Below are experts of layer 5 (counted from 0) of a mixture-of-experts language model. Rows are named router (the router's row for the expert), gate (a neuron's input weights, with its number), up (a neuron's input weights, with its number), down (a neuron's output weights, with its number) and show model dimensions 0-47. Each number is 128 + 32 x the weight over its row's rms, rounded and kept within 0 to 255. Numbers have three digits each.
Before each expert's rows: "comes before" lists some tokens at least twice as common just after its tokens as in all text; "comes after" lists some tokens at least twice as common just before its tokens as in all text. This comes from a sample of Wikipedia text that the model never trained on. Tokens count by the router's weight.

# expert 49
comes before: " was", " a", " of", " to", " is", " be"
comes after: " the", " was", " is", " it", " It", " The"
router:046084070204111125063150071130121148175179155120118100126109107159172123125107167119049146121135123115101098119128149081092115140100128080105153
gate0:119104108129128165134113148078058140157122113153156154077082064166084088123099192135102119137145155065156144147136105143127109124146114119135136
up0:146138122112087123088120147121074101133117114113122142090091174127087146175166096162133136132110109157127137121104173148162108105193082161115162
down0:146129145114150155128128121160181255163160143177114119128103133098206201088086113099139152132087144072085116165250136170061103106119149125154108
gate1:128124131149140076119129108109153120141129129156069115136107107126170148141078116133085147096089117145153172116119116143120151158102102139140093
up1:128108107136128114158113142084168131083160128146108118188146122125105151147133150121118076085081140133153098075137116122132124123085123116130089
down1:139128071105171161118103131058098000137164090141149120138096158062173138144155163179127171063138128125190165152161121101116111146132119210134134
gate2:116094103153099139101167163107176112155105163137190155122107086177090075135111144135150103093107088177098103144115151112159097086074109067104062
up2:173141118102145135144142186118098117163125128132104076116104126087163143154200144165141098178083109119123128127096137110092120172159106124112162
down2:114136064134184145119134121059106186114128064110091096160189120160118159159138154066171106163147219164145080177161115227146131117108095158125107
gate3:086140120165151165155112137084127101164144143110144186123130123083142121084162148077152194058172143132094153127113106149101124065150099056073157
up3:204128164108116142089123127179117115088161158108192132100065146115175180144107147131135127119083081132107105145083126173139119122175115104180145
down3:142098125149153143154186083067160178096160114172146096121166139151154073163202106134130123131094102131144102089116147070142167149107055125143140
gate4:055100098152143109142133119161135181160135127120125139147058131125130112129161074109140122191168118100130088193138140154120104164071101152130104
up4:117146157138107114171154139175144144174103120114147152101120122116187150135139114078151094150114113146084075202126155101133137169101082125113157
down4:128194115132110155165126210133145125112109139100085115117111130071123142123193166125141091110152119179101135125121163105146130106086142116141098
gate5:104115083158159114126098110190110157116127104136153086129095138125108192134093125145104097138147115155148074113132132183128216168115171101148104
up5:116109107132168161126146085128062114143117135088133127122157060140119175139043168169107102088174120186105062137125113150143117137108100129137133
down5:122108152129129146130141181142113031118132183116142176142136137104142132070136146137145147091117142130095143129074123125156129099123179102107132
gate6:126158122117107095146179106148115125130128101128149135061048087135163140193065137117142110100115148140140118081053139154148083085150153141121140
up6:167142112157058132133074152156109140101156155097101119126180127121098190125143133056146119103165091095133119126105134163117135098188071169168163
down6:150101118113152107134071120110101165102068114138142117058107128083172109114106131127113199121141115128147149132082137136150150076060068133113109
gate7:104097092136097115159149081118143168129149155096149131127131171177133087142130092097165059138131123077115139135181151108154145121095135146133142
up7:120130135121087157138111106101101078116216124173108134116082111163155164089104071110128082106151144059092097070167133095153170058109091097139157
down7:147071098158094132085154054160168255137119098110136090136144170109117147120075112086106126116132153135143120128166136129133089135130108186151144
gate8:093127118165152161120141110078106116159129094104107135140167132103094107105153149159126173117148186178151124152064225105095026108129164107112125
up8:165120133100131125123111142182127110124124153113106118147150168135194139134140106095150155150042098089104120139151083163157146163180123136134143
down8:149130108090124164119086098077177255122137077186151118157096137096131119068143192145143195114136158137140125124171078122088144135134116092129118
gate9:089143090138128058114171074123060127157094098158132107081094159121128142125151137090159106141151039095116130178117045147162096120101111154132090
up9:090157108164121117158174099147101095165112103161172066131126136108153093120123147131155105150106096143162054144086019147150094096099064075101128
down9:152118137123111142112176135126133000136099124089151128070131127125126121152171119169116130095092106142120146109132099081148159119124114140119160
gate10:145101116169190121118103121108154125126131185108098110104187132120144149114121165123097127133123134131081103170167165151107118127120115168102127
up10:128075139145157108116131122091093127136123141073103135101139108099105153129067140129145155076148156141133097084155187087144136102104095175132119
down10:123140091128139156079162113098121067165136121104165141137194031112093132134118168123084111134099180117150077155132144099193166141095112189111164
gate11:081108132142103139152116129090068122173118128139101151116048120139118092155114157167131112144137148139091149081090067115113119148115106120119077
up11:076116130151158128109189090201150155161111151094096099133139101116177139166134128143120135106147144117098099176118185154078095143121158121126109
down11:148051130121134111114099110152102255133129168092132093063178120116119130119179127059078090113119066121154114117147107099126105059143112120074192
gate12:120078089135121087033133084112085129124137151140176046172071099144156179119108127121100100104101142109107142159101098124143135128094099065184141
up12:167146169129172142177075138097151144100108093119153167102116197088142082183155121147107142102164096103116116170113136155127120135132123176141160
down12:167132183092131139176124119159119255077174123169150128136126134133115137101139160104150133127119182172092140176124135194078070146103116120139107
gate13:137134122161077127099160115053102130204137118134143167144139157115161092147133079170105110133114116197087139130123119110111141183167124078089144
up13:223166165084206123150106178108090144120138168162120068106085156086115133172157063071094137127100190122159139091130132128139165140141096150074125
down13:103106104093168123138110148142117159109115114146145049152161063137110123094153076117126127205107158169173083111139154146088113149118091137132054
gate14:082118130145101088145108093090144104165125097147210155113130165149193137134074105097119080135111110155095110090144152130143175123101125115146113
up14:035106096148135121138093086101127160207142072216172096115126136135141135166139165152115115118076155097117123099107117073126122122067104072164102
down14:107146130095133094139120137110095041144142172077111127151095125114122069183108151086079193153112039108124156095126151150113088146082132085083084
gate15:112123128137134084137143094134153101122149143138105104151136154120180150134058072078149183064133106150126132113034163111112108137141127114160128
up15:139123141083096122130096152145129142108126175126099085122094122068108127116188158152100123179114139102167202143203128144136155171117208179144125
down15:127097099122147101108121092094141255119127198111119160087113128045102165101094134164117140129127158112096139170094203154146139109126118116105111
gate16:146135123135111132143212099168097122164104125147165159114152142147113161211125169128202097115126123143132093112165088156101175186136177107088084
up16:096123126136196187145168106132093159142106081135136140140164121175212134161083179182162130084146152124106130132116136115094070221135178112113131
down16:083137129138031126138176161124136017107109216072138133096103112123126092158166170117084109090111143119132138113120079094153188136180065148128127
gate17:094140106145084145133191091105131089161164104149125156154118037124124110062090179122151071109150135108152136156148077138156098068078102137097131
up17:151117171118107108142156087093096103125072136147107145135196166147164141116120140114151120170089099158093114109073154113155107126146145120134075
down17:151123116161110130166101115133089069127106061154132123153188184125074114099090085081155197118113125134118145138136136108083094172098172127115080
gate18:075111068181103192146121113125184119129137110158145144141191150149130152117068148134109069143096029149191070108199119130124069137158122140089149
up18:104138096176124170133082089123168125128165133148121193124184168144120176078101157167102120102111089179149088142191193166119083098123144137084179
down18:142111135128123127131150155108130000135118114129192179080116108140090078104100091139084153100098103142115120152104122068111168170154113119104175
gate19:116102118123148098128168120104068118138104086158131161157057106169194123173144124113136082120132166138110162152093138138111076089108083165143124
up19:035100129126109127120125134084171113117156165122177184108125119087129139098112131146115194045123137089175129074108128139165090089121095160130124
down19:094152127128135109106110123123159157121139102124148083076101093083083121134166128090143168153134104104113109173161080089144152160160141175093136
gate20:135147148078093098144119118074094157100125115164176139161104083148165089196086103173174157165162145097117134152126100104131153189081151077129145
up20:143126158101144121121155104074080116128143106134146171162115092158158090182072142187134146166154083161119093185135089128120121173058146103149127
down20:095132161097127184125094166109128012098154160137166165114127100115179096087147168139131146104131084163144145153077095123117116081151133142137156
gate21:049154104135111094101138085203121116168172092150190152119125098166115121122130169191072138116130125168119100065087155130134155162073133097187058
up21:230110133123115124118125128123143094169124132095138118104073132100146090094199116171126099125141100129137181150059109155147095126153087153098152
down21:126124197105099059141113177175094255118147140189156099161130142120172158129110112103131165156069141119087132132156176142091190136129192069123122
gate22:105136148131075097168143165117121121133120128094107105110164134128109093223060154110159162195131152111092111128139070180116189121193109142176161
up22:072098094158115114153083110074083141135126117116165108100131120081154127140118161089164112156116154148100096166164084166164153103173134129125150
down22:125138142092151084106092134067102054114145127143101174129076108131159114193114180110092165131133141159167138116088094182131116142134137173171145
gate23:125110126151118136145133051180118139145097119108141118098152136132087107096163095130196120135122128118088035149179129121144128138069147123072132
up23:076133123137080096108172152122140138160118088132102113180234148092094145124093040206141152164113136129095090080120079087118118163115157097146173
down23:112130136135131119140113085194145204130119168137129109083137168117096078125134109101159116115110087194094153152164142120114098130101123094055139
gate24:121101099140127140150147104126100098172131089146171126147116185115160118137065144137095080091122110112117150107108108149142086106165117161107183
up24:153122148134136122124084176127154137102126176092101159123116158146159181146164116121186162094153130105085169127078193101150132110170083163138132
down24:191116120148123163085102053152099229099100081120122156097133100084116169156114131099130143136166118141113089120166166155094091088145095146143168
gate25:147133136104216152133151091105100154156134087119082119127117104144178111118113094114055156103101160091125187149190116151156183117158099123156110
up25:130129091095173121154129082090080134128167108125149177067139098139137101105101132054095130141147144135120121164194148147165158117100104108077100
down25:108148152101098165182178189143233192137061162106123112198130108157101126102132125119101170189163184148147165130133125131150133165160091088121093
gate26:068069118138127102107146085112135142144120130141121112152177156106107146153129088143132192150184096075149146164107137136140171108077147132115161
up26:071167160114077123170123140138098078112189053223161119106128150156131120131105133111091117082161151116150073126149100092194172106107082087114188
down26:106095081178072129097158066171144255154031161081120121101163114152120138162087120126106092155068113163119084138175148166123145111077134143069185
gate27:093132108145136102114095121110089129166109068105104177129065155121151169207117105171111146107184109123148202093099092148092133154140114176146090
up27:184144115101160166131134134148139153064142197160169117177160159141124110127096108114100160119079103109159082115078148110135134166184145093114124
down27:146086077130132131142140101116137226150132112148170135153173078134163119080089185148093115120146156073192103172087169115130081151092122194133128
gate28:097101095119119169090143152114093118172150140082088097138090108123135147161112083151227099119080137103110096192173165096126171114119102124080155
up28:098144083157161130174183122074111113139148110100120104161160089159109158129116068140159137190105102124105106204177151135113183153115108100112114
down28:066117134126120122130154147163130043140126210069122193122150102130122099098132147129082110072159156181135100121125182126124127160132096106088127
gate29:160111141089180059150148072164104149149089155157101107135109169136120153132081067126136118142133106091068136088073150122128131109079177121195132
up29:141133113124080159092112164130143144061171165127133134170170098181105110126204114173133155216098178140154172113114089135108134176120147108156102
down29:153110095166095115099159089113132174137080108113079154137147165120134154183130145180127070116099133110117146098109115135183136118190148125158139
gate30:065103071142089166118126104116159142130168121143146113111178115158166085098130168092108068134068106144131162097129109124100119094136104099114152
up30:196145137140219126135104116104143135100096132142142155099122141129160123156150126165137160112099110138136137142123137107134118144135163156090100
down30:159127181148126181178106105217157228058092098110091110112181168131115104104129075109229145082099173156109123173130119100094133164110142131083116
gate31:136091127147119120136161133148170124205112132138149168115164086179149117066137184140068093135169166135129136123125184146117025073099119142125091
up31:109147103148093148119119107156160145131101108126147123087180113159094150129167169120125117166125168154106149114173170156090129142119128095122096
down31:172169115121117119114130104090105042140182102100100148119105163144128131088100082136153162145145132077078122137123120094191178181127134189104169
gate32:152064068158098110089107101175096131173142127107095136100101129089153108162093148069153096156100180180100129138095119153120115157129100107068179
up32:142106115111124133131136111137111115092134181141137132101165115114151133161102158202131115115118097123098139152072169135122122105135115151130130
down32:131136066156085189117119128136166139144103037090142133129065113174148187061096105158145116100106145101124113104218142112121152148205230094080101
gate33:106106131137153096090131141092127137100143108112178109107150088086083137109182096095081091105151092200156112171161168139161069126108136133096151
up33:132121150151116137108066124192130094108106084128091097127126205156165114110140101116119122118085097176077167110154120150102154162222107136130132
down33:112121130116067171117135168131185059125086112110148111127101075085133145122114079106103156154096172160118104147126101125114133141180101107107146
gate34:169174094119119131181137131149109106145140149181149142072136090171124076071093108165070121164108126161116138150160121113113182126164135093135084
up34:141125138150095147140118085172170167150128145076137080132148127193110170136095170129149120118096069131132065140153089121118144170142126131059142
down34:089101158127095157115176157116153255080150144060163189166142110095124154134146177117119137098202131148162098159121106067128160134128122084100115
gate35:102124111149094126116138148137099113181149142163097085180106105112153117076090116167140067110114152101089086167111122107125074145172091167073193
up35:100143126173087191113179178119122115125119149140081134183115109164147087076129122149138093148115196135096092189117077120118085124165120114062155
down35:120144183128107051105080194125120005152109144159123124189146102163118073200148132176144092143131130105135112124100135121151079154167122112166123
gate36:099135124121157159105163138082155149125112107108069144111180120159124123152121132141151099193080125162076159129158170136135161229115166076077104
up36:114134111152128150087128168072142112166099100160124134063129128153112100121148086161124051132114109154101124108134188113137165160084183115050178
down36:100141127094150094126111184069096000092159139135132144134141136092128103183195103112126126105109092159157169130192144126104156173080154160131069
gate37:108101123142060113076102110152089119098122149128096114146161097109119113047144169129086129117135192090075154132129106156128143087110151088141113
up37:106131133136093061109127136118052100072137187182190180115171056132149152099148153082165112096127174151098163132167142153141144096099101070101130
down37:122131116122116116085141065123149083204121102120143147159098096180119160086171147121043076151143152014147087072093097165156110096042115180125131
gate38:135144101126146091121157127075141148122121129096214092198121095061137104143093147160074220118192152141124102097132152069112116090125106095111139
up38:111145153119126133098119127165138125172115080171019121142075178186124163120097098173128089151123062110134175174110138148118142128141182184216089
down38:130096148106172180135151089153102234160112146149162128200132087137130129135129114118118060131118191137139110083086123084137130105111134161164177
gate39:099119143125086086058144089172086139172129136131120065105083108109116163124104161143177157122134129156108103093113111089075179104115109138136163
up39:169142122157153149169073177108186157088142090102108096147127203174129153235179148124126153140162138068139101177124101112082122180162163118149097
down39:160108163113096105131117203123093179061195143125187163071097165044103120111160155154115178093118137139125141159177176115122135117136146095134153
gate40:144121061136082102103114121119136158140123093140127117146092201099163180133122105129161121109226184064110167112088164120114114129140164105178148
up40:124107114143176121075172127133154174194045175080109132160138129077090148156151137153181139154098111174154209113173136148088102165114167136139074
down40:107200161072170125172096203077092000102174126183126157179135068112099112115146147163171134110125140108132128125101127074126145104157120097145122
gate41:158104125163208158125136115096106123194113168109202109106108160116105089174132105171117119133114060114077167114119134096093131149108111127186043
up41:131123152088204140120091110089098115175110186161157144104068106170132114147041100143124127136146098097065155174093146108158144133141082146149111
down41:146122100082081157146121129142138046145124124139137119132170112145127084116115124122159134132106111170161093126147107142133121107149095108127153
gate42:098069090133127141136153090135164115148156136131107085127111071233102128137127166121075112152088128172085135066152121114122099156092143056144126
up42:118154114115117101107152135070067100129118142138143117154081129100137100128156075102131128139122134102114103065097165081170096158131127104169085
down42:148153094107146159160090144174144170087111135178124099121152164105153110100113165106210141116144083102144117108157114152095088073158130117167131
gate43:119149101140115144104091134158146154183154139141130116127130153119103120083083176132153120108067168204163103114167131123143022094127145125100150
up43:125144122144117122141145130114106108134170173130158124140089071164086126051050110138126119086103194164149124125170082113152102113165067116111128
down43:132118219084133097147142194158176186094110171161106097106159131105145083167134067096174162154087140117137171236146193177105144166153163073135070
gate44:070077106168137128114125074049161115155148171120165109124157072135164147119079152117072150140121152166123083055136126113116078118141086160122108
up44:053094107152109152155150117056134133138123163071110124136154119128205151131106196108094141154127133142106074116121144096105087184084103129111114
down44:113126110125155109102117126109197000138125135074147166089108113151150080147077134164105140092175111084129115112165207143132144137128141114121141
gate45:098110101135162121133130102122092129159145147116131129155168121108147177114119189132155142110122104138102159174121117132153104125141098124084177
up45:145145109130134151166098147121190148154118100088154107169185127100091146130115100159153098126089075135132132095205103114047153174131208119048116
down45:113114175082110077143162185146112025089176149131134097157093181177088135153160149098098118124135114142144172158079102175111116133130106087145149
gate46:113121155149094122110166129185158102196170119104096088144094084132151161115097146051182118086162135141133168125173188135127106103117170088120152
up46:084142140113116030121081142121106153073076112154129139178153114110171155179160156154113105167127184105178123125112104113120163097083103135099136
down46:121105199085090080114135143196163255134124178160103063126173121104122120114109111113137146137097152074123149150219168159115116118107197105161103
gate47:131124116120146129111137150062152169132133163113133137147181161157141129120123137177060173146115097176160119157138157073069127160170112131051138
up47:096096151121111114099087128242158139150087129086120089145089143043094175151149042098158130126142123055115120168145106151124126096168146136163059
down47:098112128100117179121163130161138133148089051117123188124071094102169178134150102143151067147066128201148107099106152167150136128143149165130197
gate48:087129135128087101150104118114190118142160184133119102142126114107131090115102119091105112158146163101143152176152143121084140106063161041104157
up48:131146143122161129107131145140108156127081135135110105113126161124114138133162107150098189135159119125115099074144096150143156153116125166210093
down48:089136125132136131159121080120048247066168120161099118106138097084118128157157072183182139155121129158097157108121111092133134112228098147136113
gate49:121125097103114126075171110054088153093147110125147178135125164130081105086136152143168148142146131127104082124161150117139133159135168120102160
up49:076113135112109162125191103161130086115156129138119207119104125125096087100102148127180122115153148134149065165120134091177095107087143109077151
down49:107169124123113157163116152195088000085117169070135130113107180050092124141117144127126082100089143191073173136156084157144132045131118141124111
gate50:116083095104043088132131091125117128128118147116085163093109101131078150114104131096157102105127171116061092205105169109130121092119153074111141
up50:131123107155154152163126102110099124128166138085122125063108126183121115139124142114113120141121109198106097138119188132100072132115168131108154
down50:162148161128095157159066185165151117118138130124112140109078141098100125145133120101145147102118112176075208144076094138111139139209131147120162
gate51:091110133148129111119139084129127134200091136104139108081040114135162149124105093154136099109086110078091169092123132164168177173091143158180097
up51:098127116142106137112175129107127119167111117102176137086091063118137127101105071121133099197095130146095150122170120153168106174091107092184129
down51:141118112106126084153097158155105000158156144157135162126110112131149164089127162142124151094165065065148111119131123049159081107096079149125133
gate52:091116101120125148109131130140111128153150105160103119127149098132090102154161176128105126086117143131145116152048144119115111115125115083091135
up52:173125121135124157100099126169081108137160128180155141105114086109172122123206131133055096100142171169152094160095118189154089055117107141148092
down52:154163164138179135120134174178147000144115140132160096106101145133139138171087139178091099117155112159122164105123075072142103120149134163133125
gate53:098142141133137083156105126094119145140144140150153084080162038124073083113174092133131073160143181108148101238199156113091085116052130106123138
up53:134153139140142152127136148200121121092117105174105096168143110128184116148191167116123109241105108150164123127140094163125080166149141126116094
down53:161141134169078113138153150158119144154122139175151137152135183105169124110141140173161151103144107130094141142165154086104129098076145107162157
gate54:137134118147093131104143085124126118139105156103130175147189115113137115107143146128104157120119142155114082105136112112111108111187132140140112
up54:120128138162124107126138137163166153131119106090070115133152143173134189102055098165177143117140116126104120090113175169069138131126176139139193
down54:168121101107121142162126115134127145153159150134083054162123175136126143118059166132162120152145105194163163066123137149096094151121158107121125
gate55:110121151131098114133182087127120155131114106117109113160113141156091135103094128145208104187121114122125102136132120111144122137074165136071118
up55:092117156128121134134193097114099117161079103140154089142107152152119105090077102095147099174133138132179122085113080116171135148150122167115174
down55:113149157171169129117116187157120000147143137071073146101132151124135103159179109118148140083088076177067145144110114104153137130149120106035133
gate56:116132080164162078093142043151083146153108080078114152098153179109093212130116137139083065160197125105112062108083153164152157130063099146179125
up56:118150098107134130155166080154111123156153116071117168138149085139078141102089119109110129173168107110164103103138086160132154158065110131136119
down56:083117139131183083128116140118077040109111135086132124145155170087177195128133102125065128139144078103158099113168142111166095076095107177096090
gate57:131127113146163153127158114058147129124169121121153130136197127164165089061133163082092067171124096124103130092111162152085089155089174120053156
up57:102112142183122143114178103113168142155131163141166133190154115163169106079120119125063134121168101146123105063127175124118122161098127153134112
down57:137099124112123095136143145115149000121095121094083123113158118174171101146194103084131132105111077079099126140174203108189122101143097130058120
gate58:099115102169149106140161143123083125108103141112183135129082153180195149161124151135144101076113090107081117113158152118119153104118165069168151
up58:134106108131151112153108128149178150167136157127139073114156180093156118057111062086131097134182132091090138166090199121128106107151109195103132
down58:128140162108161100149124174122129193112104108156099147090093103192128136125156132103090153145095105125111125133115180063144111170077159089116117
gate59:140127099143145146146140095115121115152143154157178111112132107125072117142129112157108085165145153153137058066115108106142167140096146135065066
up59:085134124123140148115115139146100123175113089135090178134069087120205135136111155098169135111106164143121131144115160117136149106130116124138108
down59:182108106151155165100119109128141121132131117143126138127146120105082091228120130141125076119150070128138144121091126088171091150160078156144164
gate60:138142147136104095121129126119215121132146110072127089130118073079136122094152102113093116107158178165158092080146120131116112147074124151143150
up60:148154133159153158128161104054165105121154169076107034159156124156143142138147105088102106128101055155123095113192147094137095137126110117083073
down60:177134145117193169094111141137092115103133122120122127119109110105130090156139069109134162124174148110174088119174144096084133110086154156085170
gate61:100152096136122133108099116072136128178128104119089168128176112118091095073094149086136126085189139146152182155120146107077171122112162109109162
up61:117145142111152129141123125156137125101152132168182113109141056105211067133130084064065164155095163135167087189190121121138139175184155171147140
down61:107113121131189103132112102071159230098199071121094101180139131144112113134144126122089114184134139197182139102036178117156111136120114122190075
gate62:102097108147103147130171087069180118109177089188147118114121121169138105138155171138115096138098146146126101112154078064176101131093074083120158
up62:099163136143028136099159150143123099141094100117100144179149148131120062131155148158133136167121111078143159094122066072126115176155095176147099
down62:109140168142176105130162172104174173120120120157122107117171148138101066172080169191184069162159178109136088145134164175098100122128149109142077
gate63:090114118121187131145158060058148117178109158111135130101136125087106156088115154120130095148146149135139125179128159121161088100131129147050120
up63:142125100154157185116192108153143143149113158089155131141098096072140188107158148143127123163091168120110127124142134147123176135054158065103151
down63:090148120101148080141088153121170082124140142109101130165126078091145104106175121151167116191117085136152160149119097124114147155106140135085142